{
  "num_hidden_layers": 14,
  "hidden_size": 448,
  "n_experts": 96,
  "experts_per_token": 8,
  "d_expert": 64,
  "d_shared_expert": 128,
  "hidden_act": "geglu",
  "moe_layers": [4, 5, 6, 7, 8, 9, 10, 11, 12, 13],
  "router_score": "softmax",
  "normalize_top_k": true,
  "routed_scale": 2.5,
  "balance_loss": 0.00228,
  "balance_bias": false,
  "router_z_loss": 0.001,
  "init_std_router": 0.0183,
  "lr_router": 0.000415,
  "vocab_size": 8192,
  "norm": "rmsnorm",
  "norm_eps": 1e-05,
  "tie_word_embeddings": false,
  "optimizer": "adamw",
  "learning_rate": 0.000696,
  "beta1": 0.9,
  "beta2": 0.95,
  "max_grad_norm": 1.0,
  "batch_tokens": [65536, 131072, 262144],
  "max_seq_len": 1024,
  "train_tokens": 1212000000,
  "max_steps": 8369,
  "dataset": "wikipedia_en"
}
Below are experts of layer 6 (counted from 0) of a mixture-of-experts language model. Rows are named router (the router's row for the expert), gate (a neuron's input weights, with its number), up (a neuron's input weights, with its number), down (a neuron's output weights, with its number) and show model dimensions 224-335. Each number is 500 + 50 x the weight over its row's rms, rounded and kept within 0 to 999. Numbers have three digits each.
After each expert's rows: "comes after" lists some tokens at least twice as common just before its tokens as in all text; "comes before" lists some tokens at least twice as common just after its tokens as in all text. This comes from a sample of Wikipedia text that the model never trained on. Tokens count by the router's weight.

# expert 30
router:532448537452549458478500403454503555510522452468429570551576514573505474590575464530562437533521478493562456535431468535514588504469522573469536514523552426506621523473541547518506533418564427558448535619401519530512479475455580454472468450576439530450512426527505518392550568567603558489495558455555584501475570463487453493485505474534
gate0:478515463543401520484538492533540587509462397428477490511459554442493509557451568595480471467546419482434376448472432606389495528506390627483488448526516517457480518503491536621466478489561369536444485568444449579468509395513542521518577479551576439484470479509529503551416525605595502493410584457483467510501568435479456470491458438530
up0:494517456535457490518560562491536575477434446427448517533449540477479520531445555606436444458452426459443418400511420591388449554526373597455496478496524507458483494505497484541448508531507425588412527521487470520479467364554523511501532544516608461523468525543484433527443584549581557491464574411496450494497562485487418517511422493529
down0:528477509598548437556410527491519519530408504425489426528465471529489548494567526538436395471595481526441449478506494483497465456479627430497499448538407453556593489477549517535520415475483504529482526632590482539596566510505549491583464535480591509581502484488518573591573509585542486538463457446517493474508523496443494489544497443497
gate1:538501523579484455430473593512520526498453555484526512512533522427476498556544481563466416491579423464549501525396452487454635566478533493581479483611534580449502466512586531531563557563492523526471466603603594465465493466485504521515505451524455513494494498526510473551579545528532364624499520504502551544508563489501592528579615500474
up1:509642523458488436559489471419575490528532524486510495468475406491508558424426495491492476511452573524503387489494450521570459449442484424490440412517469474529550451524433593519530538480526508455542510408606345455559476510523469498408526455483564629524439437435520525554430549414405492548498507439512528435479456525456500550540539514487
down1:521435417520497526537523511463481526570451519575475518453383471477451642487536588426526506531405507467535544510400517582581466476485545439537478460565465548446456469519465506484487479501466569609498544508432550511516489498509434540485509454475553498597457544494486537530573453494508561521544473497496564503510516597467497403468565600500
comes after: "=", ".", ")", "  ", " =", "\""
comes before: "\n\n", "=", "\n", " The", " In", " He"

# expert 50
router:597442548403531462485399483453423539557592458496413540525523508540508411530538480580565478518555512415547492532448549529537486445431531572453553496585552449543499564488540533553589559446497451532499558548472504580551574447477543517409489504520454558392506413509471511451593459573541464455537590481575478453506541513598508587484454452557
gate0:570532510533536445519425538506467492521476517508508479509444501494534505620588429542522466561488525440540547533489539560496557453545518599423511500605512549504400498503470458420448433376499542496416547456564484517623474513451471527458490521598450519441557533503461522505592402516496476568439509529532439525497572507532538501573484517541
up0:530499534494510488410481423437531492473475411471476543481553445498523455466406522427532536539555437545487390513427506543565493520435561433484561473523592424530565484480526591547564512573525392534513509549503442486527534470466518484441424395502518513568490493504507477489452580417502559546576532431506477457486430464466506502398456439491
down0:506435447581566578526529539560555391419499485453454418518470489507534546547551480495494482582504526410522564504499343556536509431513600516542379542536535470488502548391416556393477471474512556569501518449512490541475550419545442418462485529517504413466477654496592467526461454447534587545495466491512529551422524514559497421538475495502
gate1:517539572472506531456475501529513487509515561478505480460603460500577455583487524514500537528501496460491517424521570459592537474532494439470577481573539498530461459465482434509563469512545400550568512436456552556483520486489417465535464499528415420437471497475531492539505476450539409395645624507605435468451471507580567546416490483526
up1:499478596465503534493528515538488481518485565482466492482546435468584453561507547492504579563514510475462485421536551463516472480577518413471516494587513511503466443510475471484544474504552474512512496463470475538556507483472446451525502479486420485481412500411501518487494493526548406428577591403581440466476448506612554521405518504530
down1:505520509518513489535526506463439465558465406516451488473560450454514512521587503574528491504528463448516540588501505500490598519436512562471479519504526466596500575532400442604450484420510638422489587498498456595531517510482463470500519464539470433425510510504512580466582485519529464461505475534542482564470504505499429557514497446470
comes after: "\n", " |", "=", "|", " 0", "ed"
comes before: "|", " the", "=", "-", " a", " 0"

# expert 61
router:486479534497560451429412514442502581527565431425486515502566529600514428536535409491561499502534485444535465571448514489574553454398552577456557533602532480509545567450556509525454602423540504592454565567437541582561533437454565453482510480546489527466481470570511527459529533501503513484566527457490537481450550477532540529466440394545
gate0:506560520565514469490411482468478550601382539453503494529514518553487635486585517472532418491544501447475578460503527452571504416467576590476467484573494542614480551565489469429504553551567505531534557441507485509513442480588553364538483413536528511477573536576523472483476463515511516510482488576471434556501572417526528516482555494487
up0:574514412552505529503517465473526514549390488548601524482462387574536607463493467454527432482515563506546564544495502466479498479423471464471504495510492507497452529524534450410489474565478585451516585441474515497508374470544496396484481480553500380516489552524499416438427512439498484484379472540463423530432523399541554487503542478494
down0:528571519566474509423435536512490493515483633426463493515512504544508462483527560485478462495444497496439514554469581470544429438518479563458535439497481573466524421443369484413558481439489474548432442523557499425476472481456478455480432527440433502557554510491383439502512537493388467543522452491522500503498564488517587540591418484521
gate1:555446577490503506404523562487496487485472515531420585576461558522601471469456479526412537551566525561428467546479547510538439540516531463471515518506486532493484549435588621528498449512509431488497552533484492481523495507505486558528504444519478464497429520569489534484557484524455496438467575520573507513543458480561447413529550553456
up1:414533513484520520539489473543522559538512481474531560501576502467450503462492381488521513518470516458439485417489548516531525489421530473511520497436537472529537480555380512560525539453560532534476463569659526485370509500434510418476576577540486622501529439454510528477544492438513613581618468547523470499430596592569526446462416458491
down1:472557453489490492539498535548513424501526519434516460641521454465367446410556488520442554468483612490411471525557509480480446485485552561522481561536475500494417446565506445501514450449500508492466533518538464414495510452441486499560497558548510482445606516536504456480470561456635554457518459513541575546424521510513454511493522546484
comes after: ".", "|", "\n", "\n\n", "=", " ("
comes before: " |", "–", ")", ";", " –", " -"

# expert 10
router:489464510450556460460482455447459546507582480500507501523531523514520483536499428545597417543507499463609438521484471544492528444432506547416527521573546471587492555520493587523552526444555469556480583579513464552530560420463578466423467523531462504435526500516499493508507560562541558435473582438558508437464521478571486543442448443534
gate0:478522590466527482536460441516468548589332421503526502539585502510513484621553481557493522525528503529544511503483518479595589481463536494508487412471576504524492502540552602493548603507490541549515469441507491484496597536481490521437522486541510596414511422504500456510470502422468518429485445510609524506497612518456554503445503574511
up0:456390495449481517471458496469526526477601469542476413558479448622421516450479475541449477455460518555476519431521499551478450476427499550467513473543440554529473462542461464504558531539503524528542519471420408511479518503623563514483591506456523469539455633458463567601501571484515370530512477445528492535519465546503521497497497552447
down0:472465502500478521374570503531558521503417495533440440582523475461471485459515441569451463538517518490569508517439397531407535523555425459643554504490455582532511485538497499507465548400546422532541431549541589459449530471552592480417477505512549430587514510513547496525477549561543483577503509547418487523411541498389578640501613471538
gate1:472449453500576492373448494550460504496528484470512473489488488541505531551519548533481450547554465441493508595471485505439474520501465526464555411500466594619519625472517485573468491416474501576397514566519531485526540546544562525501496640521493535490519485511410568540520411422541496589478557485568588457605522462470534508451475548523
up1:463547553559490558446488491526525486498589520503588417419477432489514527524477597460400394496471573522416468507553459526436445508519488442426496514474480643547503559541463467536461489466433521460488564497539522451530497530535522523474475552481541541499484566478425445533488491410478534583389527489490585517594479470540548502542559534520
down1:481545550568470488526618460530522503478434510546550506435446437489470579548611484498475510460471459475429549476510486470491442637531566484571512427543541532513478478570479461536575480543536454479436468477458505503469502495496470526478396540596525527462432544529551456464511484482514401466587541516517544496479456471367455578530568413534
comes after: "  ", " |", " 0", ")", "%", " —"
comes before: "\n", "  ", "|", " 0", "-", " 1"

# expert 67
router:504502550465534510451452456486470565567562425519423531527536543496513484555506513542580460541516425467580442481428549511540529415442529539503595519539610450599594519507460547565527577478565506586419499564521496527514514507476513512500450482572469553464538451516525493445487511553540581503570596377540459517473581456503454527454481506554
gate0:516540544549489514450482416415464545477469501504431499481505509486466559522519540566443396591463512493508380509506474493609608554424450492551537457470428464548453528414491509544411490559537473556439469502407534492449466415512486443403460555599379585436528483424592451492554576516481550467459456395467623471404442534450500512548539555483
up0:551485501495499411583446472559514482653514492509533467509572471523533403540529476509552581467528485541454540519498527565482519512530529479429521555518589576495504524534553468481582549473562511501518411536593527549473572511362454493535516387454541459471481512584503488507467454495558454484516541619545399537504558503551511570394511419524
down0:513595557569453537512560544455522409632501492531426471536608434547517525508511490523502572556533470516520439466476501555510493590437596463523542463434517515550528430523471603470361576528471451461572519475597589466475460557519485463506475580458511494521443453497499486464432419454520489455518501491576501582527492502476518460516578522423
gate1:542410437494503445530490437492470548493502494421365569525481550517430407525486535547547483576550537486494417545513433575549551500457534502498498462514520515541600473412501500493490456480620421596491602489515496507441488462520537513492466469565514498554525516607575419530494534590482497420512564493501565459452544387505389393547504523482
up1:473527558460529497444518544447464574461466545512541471511638504603488538545504398522474548486494442511523481435526472419520449453499480513497570396476444570443444540506481463495546598501443544533466541570470540442508515481512380560510517615478560552514552523520554521531549409456464391593465493531461480459481462573497434507412515565509
down1:452441496502442507567531546556393549443496474467465559580465518497507481544545544501518433601496523658509472583482474508504571512536470535459463488514487507500496426454531418488496524514484500512498432509601588488490483587527465441526543462501532469524524492452548432566443529454489552549439562494514529514538614440536507460480551508498
comes after: " |", ":", ")", ";", " (", " +"
comes before: " |", ".", "|", "–", ":", " by"

# expert 28
router:520421489434533425451498446488487554588506447462494590553549487543531375481565455602561507499565479432517472485357495525509527474438578596441536500546558492477512513447527557531510505486540457582476607583488529539539564429521556503430442469493444454384516458496522494467549470557571585424477546504573501380382529477479455512428497476520
gate0:514423493408512609444560415458500460468517465438494505491568480493469551517593440506497457524607493532501473511314461507493540572513494477464555508547518498442601496474616596478580481537478442516525492522578534464501553596458548556513400541489445502467436482484518566522569485524472536549462467434454506511546507486509559452484518435541
up0:512534501462520473538545552493524481484428508453621496464469493458455555529585572503517478479499445540559498522423473534484454566502479458500480518535518504548437481493590456517559548473529429455401468592471499522472546444537568431477429516520483476541550557516443424500603525514514568578450519432530494469602449516486524455570479526517
down0:530603484500538409465507500456427554464525413505434534479537543497530507517560438581513475533439429510558562454561424504511484542527539551467486597455551529513476570507373484497569573426496483436503536482466507430469488563498486500497494464532491501524502464496550571505496464577501461522449488463570529518478515465512518488497530449474
gate1:605464489482500477521486472522503565610512476541567557498453454573527455416477484536550477503530496602517516522521503579513467483502550550498541530417496478519456507420527559508471491542503499529506483619503535463531608479453596515451521546439543469421504527418545485434523471426605539400475481546484441567500489501399516455503448514492
up1:424468576493569545518486457486588464476360443431520457505471488409508493589537539512488511534450468382527464508508456496528453545498496480550443484578482490526556495578436505541489455491486489438537511599513454450515435535555478428512425417568544511514479433559438495486462545573388514486498557419560527461489453492550534507521524431437
down1:529535450482418471450505475445466567481471498526534461510534650498435530492587469476491537614499550440595527449458442431463518440462494400498460535508461397473582499486418407634473543461482626526494576490589500570526505485473490443495471495483480482486460507574536526559492482517521534630527475455546487443558459518488517492480438591521
comes after: "\n", "|", "\n\n", "\n ", " United", " 1"
comes before: "=", " |", "|", " \"", " The", "{"

# expert 6
router:526470509496478438480484506490455538545588438458470526523577441572545445538579499556508440491443428480555444522454514498497515383459534601496567529481555450549556575494507538552534591474503432603566566548379590515523571443456554516447449486527477569430535443539547449486531567516553528453555575519560500497390505504507419541449426447538
gate0:493456526519498515524431499482513498508551453417469579556573504509605505537561508544532487521501455463532505599478491547562510421424571543553631630483553510618553579502468512542507537508468422517470465522491499496481475507422464499519494493530537531507506459621569517509556486508503459553497580452512495501350456435466475594455371514454
up0:461560414600461570525474456496539449454591505536509486442485470496536529449539612470518492429459483533549570493570499411520445431498558476504582584403436460557417514491384436496519491555410437506569546414471581427419460550507481500611523481444569474550442526546502566568475567455460433514458451470438478563466462535420443474508404572414
down0:414540495531496430446535496488612509471499524461486488571432469516600532479444453546512491398386515576517500509377479504386550572487462574457416339548486539436503535541444501512557538477497429501513486541442500456483503514490433479388494485474541391523460488540579452441499515436435564621518507509443507444499473573501572487503524500495
gate1:464545536551530438431502519503505490456503459447487607446526513521541570437502509643444569557544490563521447443460548514595488461469541497438472542469589528536475583546507445493559563540495474428431543558528533501503425519505471567490534474470460548577552464505463496453527569567475491326504500489471466498465518440451584502512580517535
up1:465532475546430502428548502510488443405466463526516450553519541491458480522503542568433494511423463495558494491513588517548517563515586433552525349466477481442539451538603514540455421524519492536482519606442459522531503466540666477438416487515435487458495533530432538530526441470577427448547495469501506467554447548510536546506460471535
down1:510435394490561512504472515449509528592460442519430576481560402516503557469543416421520503487502527465450524500439496481469524456442560534451511534443476483445377411396480429492522501409470539484528486479517480574532449490477581536576544487424481532526519484425462529571539513474481537543510436446514418397458550524477471559457501620387
comes after: " |", "'", ";", "|", " on", " in"
comes before: " |", ".", " was", "–", " is", " first"

# expert 48
router:501471594456495524477380476451465540506511487499449532594573533500579443531490412537634459534554443428527460558452611520531571469485579525521581534506528452540513507423530519580534554468590362554519542515475596512549531474505511459457420464576440521484526494556514516527503590595496540428511514427498548480453552476534470638504452510543
gate0:525487574459475528449479442295354471500434506476562529472528461507501532549531599514396570494573479486579434475458498599527535496439519506576585447550503530651459527484510476523516575444468544551514411465430422617445490463493481483441416588447457560482615514547509533504475479468490589552544521434501624538540551522481505517484499518532
up0:403514478450527523541511503624594532428603450471439540542516519514434478444472496571593407516513456467451443577489578449483518493512465503504531569484529478470609523463563707523503508482526493550498548553552529400506552460523510523593545473536442515466444471519492464475569503568476518444471449466432419498369451563527461447541513518567
down0:535474558485517422520562469519508582486446431492583493533519534394458451495508532444527488451495424554491495459515501455497435532535560592515485472509554475516622414504538463473485586528498468570475461424542500508439573401509531515524495469645548460463539452466417352490574393528568493449503438449516457456505480506418485533487447514499
gate1:514606521492491523564450515471562495504498518471477623535621439433568376543475599438531467525529497312475457564522531587667489539554503509604431528513520548458511564463442513524498567440442390472484541503433607448506486509503566526522477547526496468559493513563481514484484554511500536496528463485468449456415512583415575523483437427510
up1:535587538467470491552500541508540482573487526504484606529604438382498379468496514420535525410479544356456453592548541498570469554503555440501449502471546596511475473462484496458528501451452368455516473547442468467522465490514518561507483580431439379524379480625440559464512532579488493509504449573433530501483498580375534492507436453475
down1:603489476553582505440523488523498495499502484467533504410618476529498483448486503489572459513474440470426512501530542595528432479482604484487536515466480465533461536524516553520565498575566442491535478542516543545526464395465486542547566453551533479488504516539469547478397519565432542514515471468455506497426522504556553486430555483588
comes after: "-", " =", ")", " (", "^", " /"
comes before: "-", ":", "|", "=", "–", "The"

# expert 74
router:513493525438550463462415463503482529490553463493444507540514517516542427545556421525529495513527454476497475539460486531508531468480536551414586531508501524589518537484582587487538593455487480524443525521416492545525521497425517432474479533586445519505484502517570562509548516523600502507493525486552510466519495506475444582478536494550
gate0:563462524498544503392496471486464450458506437465419522485436502527564518610588532518483477498616369489566533484514517489616524491493561490506483500477479413609549548457468506523562555420490485502481574466544525444465473556426536600551502479504462473465544461573566488423535469598525565498430576539488528535508449435566435549415466484528
up0:506526503457484485476498508437429528550530490423543547577603539549474432443383415503604473529440522442518477568465489546485548490465497546539577517523548482425580548475568536552448552584498453561476445513464488589561575503499522484459498484562511552469587462505444466475522561435475553390614539428522414516456610524534491575451436401544
down0:600515468519415532441499527487403493412463480600523479685505490551531537596504421475504498486440571349486492438532514516444575409514522526536531614487420438564513517422455427465524547415445484498461484426498418467462526423446446488520475478485500537523505426497497482504504519472467537438497427526413626485582534510469599543472543487498
gate1:461582487422575437550428444527515515498485572566560444484610514621416445472547508464481509489521487426474593537491603517529512456487581509535521521453560503543526447411423543519537445489393455510463477441461571439449563543448440512520455491465593464479549551407426496523469498484433458412503432446499470480533534456484526517457558460600
up1:466542481459532444554398435570521518501559581532527435521596504616459489466534513439452521529543535464477510549497574561497471437491517478528453516463519550539484484430446552534521436467438485483558479489476626487502625536478478556520499491510596503415523535455452516500465506493435461427495424500501465481504454506469450546519580455601
down1:495498504507546419493470459541568513497486415435478490559493573522563605503541513566446481500503480473499549481501578493583529420473474506525566520502505484486483461552457485513514459489467482465379526434538461487509600512585413502523592502516450503373498556516498508540529446474439473419520475532490511545582487491489477480512463516550
comes after: " |", "|", ";", " 0", " 1", " 2"
comes before: "|", "0", " 0", "i", "1", "–"

# expert 87
router:551541502469565455479473510471486580547565488485429524541545528528505441491509423563565466507531492432580412515457489506507550483438562583424525490597537436494515520480584519500559533490520481542466553569420497607549504422470535458428540474582480583430508407534512486435557530550540532440567540450564488478452539460545480573435466485602
gate0:542388552458532450407398462485434574484521487471521482591556578510520492532597485528497477569626414510562465527432549565568545518490549549497539538557569447483535513490571500533451649420487453574450549564501523574529513459438518468431469472488405477460575458513528481499489485548582516426483608417542522484433520483505458505437504464519
up0:506481514433548503540426486500524515445463446504421453491414475412423481514530547491520620451464506435455429493446525499435489445576489433471543551505478550468409487418462568577595454483530500488431447512483401498412514522553523509429507548494510526399508558590466511533555511482516515494532531485412468554469484527487431574501554531536
down0:495438533521579606507509479537553483517486567443459540549501547446503493464419553527533497517480541501528461560496429563452526509501563570514591508600480490504524615547533465505545545471471492509487503581490540435476489400469464416608451531475451524493603529459488485514587481415596488510551511458490489445505494462638525468554493478504
gate1:461516482511517437461416442411504525621522450453491492487512564561547479583487457516450519528606468517556490549408517498586534445416501544529541486528593370543524597500571590570530575533430379489564487491593438469585578530462540415426390507575446537446496398451525525480487550571529477496519579412643456486436496522478411453406473450542
up1:535499490432549510455550497475411421479533476562544608559435557537536469477567475537537422531529459433456495521423569449452452467419552463561623600541488540582472545438523598488532529521577548590416502512478672563443471559464494571501476469462505569535560501540579430543452451558585605434428535493496574465449491491489486524454503462529
down1:531469471392563535489534583544466560507532552526579565507555410523460503568502532474464541495545512469468470514471525485456515579441568519530447434601510445475559485523551479523424504517523472474479465549490496516490571551566526534484504491513397547523487489529431420483567446515487387474520526457539411633539477466543489541437562363419
comes after: "\n", "=", ")", "  ", " 0", " 2"
comes before: "-", "\n", "|", "  ", "=", " 0"

# expert 55
router:557451519439545474471489421457448515524580517513478545546484526570470426509545499543581466532560499469618499540465467465516507492478538611460567550502523466549519574459622550539592540438523453532455567539399556609536525414450552517470434484562444545479476459528507516481556477548540482426564515508568488428469532472555432622417449507564
gate0:458505554545531476462508492522504480478555485524527566537586540468477409453532511599466556525540463518505419521484469457589518523523528443512626496462552528492473526479564509451555505407482443456547517474539565491553442537476578494503509479548530546410474375526505509501468393560555464547556441418502504447484493553516435578477509454477
up0:452455460412515525486481436476445490476452461459403503501440570486450553517508482398519403512482492510481534433475516539450509448393563509564382449592529449519583428548441543631387535566456565539509518591544490565454515516578482459515451545471492457534533591509466581434566516452549528502467589499510481576486560441503533411482507526479
down0:491443625491536461511522419490473450568541481527586448462533483476427409591488499524502486458533595572456557472486502531500522407545553502414623662516393559488399541486465550591563482500562379454443445536479495488406557514470494474489541515448529503574427491537563595509432464424563529483555456422531514482566496554432543515473608487481
gate1:517502577503440476479445455444516492550502449486487554494504528437507409529521501568521454556520480470546490482513495570566453465475584488423501560495500444540512439478587611556429530473508426446481587495525446497572437425484615465545476462560514547566461505511518559395520522501489534381499547420594537450481523439492479617432488417563
up1:504519499467643413553558564549502562489480496504449451592528540576576549568516471544568563429547534493498537536443524446488554524474422519573527477546526474543481507484382485462546572537540486611437432527483516515491635507492382452449469491497500538455568434479511448486512538501528492538524552579464467527436528547487509514460442489520
down1:502533601465521517524540468479477479466350471512494448497443438497479418478488404505491405466550561446499516453455579539506577481483455521495513484521550533551534441447512434513511482468412452461458567508473487547524452495559451479444430429449472500527534546545526544437482488514516610526505493484464543422491535462526552506408504485488
comes after: "=", ".", "\n\n", ")", " =", "  "
comes before: "\n\n", "|", "=", "\n", " The", " In"

# expert 36
router:580478520440598482482480447410482578524575465445449567551584569564531455537572419547588487487559502424595476591428530513552487424474553530422542536573566437519537572457595592535515586490522472526485531558473480520548531456416545479508457474548396530418527445549545515399551568579517548455507529436554548469404531483543494522436493484543
gate0:583438511508515484421429436499559461525474460460504498518561481506525463514539552561539486622498403510498440499492493492505523481524543507496479504511490548435541511503562521485558524465520477501514583523485470566563541478476550442376418476584484506393677522440602459522478600547531488484566526499531456487491510446527520503464443465599
up0:557471447487499532541552514558539416502450473427488452421457500461528568567467496527461499506527630518533598448617456425459496579473459433483495448401520472446484497541500416483533550503429562472555456455524523462516487469481454545513427593538460470544522514459452405443585477480483585525466415490433552583468512535493540480550451575514
down0:487570482469556544512377606504465460505526448385480444570479475521433666493466475474502518529508515475430524511535568550457438506534475426549612454380411428497515466465459489578499560549446426526501516508467438518448476505597498545475547481470480548470581465535418510499448569425492549454436572477500492580592548465522490584473493560448
gate1:483525500465548546456411492387504550596565462463501489482507489519497407548491566548623523491537431546526450459455476525497552384493531506559583462502598548475434542459514552483577495467598501563474485446563488442638413531464479373379456513563501507447517464562594590569543546549506531429516516492545466483443535589521512500526541529510
up1:424617490569534618470447515464599449562560533512527430473513430509523478492453501462515560399562549570480535498534446455480506406547473453556530466514471574462334482478569511496577485548540535503483495486484488353586392535528480481436525505481486568495410488443535562611605500521451485426453526577487473577482492595573562469613524579472
down1:476527453521474457514442536464509626481510541508566513516483481495461489482461415403564511472380533525430528501559458484431431516490555561441531457603524493511494483481465443416419395579489491466457500561410463500584519547555520529572421512458536460470433523573427554510453513486508440533481417543466496514664448512476543527498474450457
comes after: ".", "\n", "=", ")", "\n\n", "\""
comes before: "=", "-", "\n\n", "|", " The", " In"

# expert 84
router:504480522401518428509400450513440549575544456455450495552533523533481464529554458551621473537537446434535443548373509555476510473493564503451666479491494476506493557494533490587548515438580442540474535536464533645535564492482485462495454531551488579446497458557496547492503522569536491449554554478572503473460508499615467613473451465570
gate0:500410471493498480457473610472541554529391473442384535492468490573564468441448499564468563457525539358405411518482495499474508551528547461565581490497461573523545457456535568526504416527446364553439515443515525485463522542510534403530526532494519506403556532503525534477507478504543518497466503500658565558438608527410495487524497537488
up0:419411446543623472503507534469541490460480415445477583508459423440483484507500494461471598529559575397596502552478491551486448457525388487606442472525481506509529465397493508557382498457496466655465490534481490463444490460491455528538480451499542427490460534554534427441442592483504511584433547469589557526481629435444423517549481538474
down0:526539465510420387456433570543598461480464444500408488542529425609542390476494452430564508555523454490538575503565480507536522382458522483523544460543489463491473506482496494469499476467498531491527497553478474442540493484455486535468517528469593430428544580449487355484359488560499530527403569558476483581520412510538488478515479414522
gate1:503524414548419575512423522495531460510448558452437497527547338497488574529551439555537553526555520420530529386485504605424453589517488483410516571485468460555581461494518457450573473471530519545557506547479552461549463541443436415451446553548486463451428464592501549498527548585499480397493573511491551504509491435502457486551508513446
up1:591468549492621350537563396531451517519506490479520502419500589582567453502527473453462415499559511617474482592490502499572508414481460452479400461529520557512461536475479604556471547550431468475494492476533505515439493470423584535484519441404475473475591511441528474416500517394556550560527443539502419439505483480469491573437501429587
down1:529425607596489512565593461501497469408568528550477533410531443382501371482524447508441515458537546473558525383446490448541546568459489533507613489477482503503490477491375471494521490435590420449591524506524451502571478590490524486479578563505359559498585510575509463443415519485425571433511488422499455483458548496542449497580592438530
comes after: " |", "|", "-", "\n", ";", "–"
comes before: " |", "-", ")", ":", ";", "|"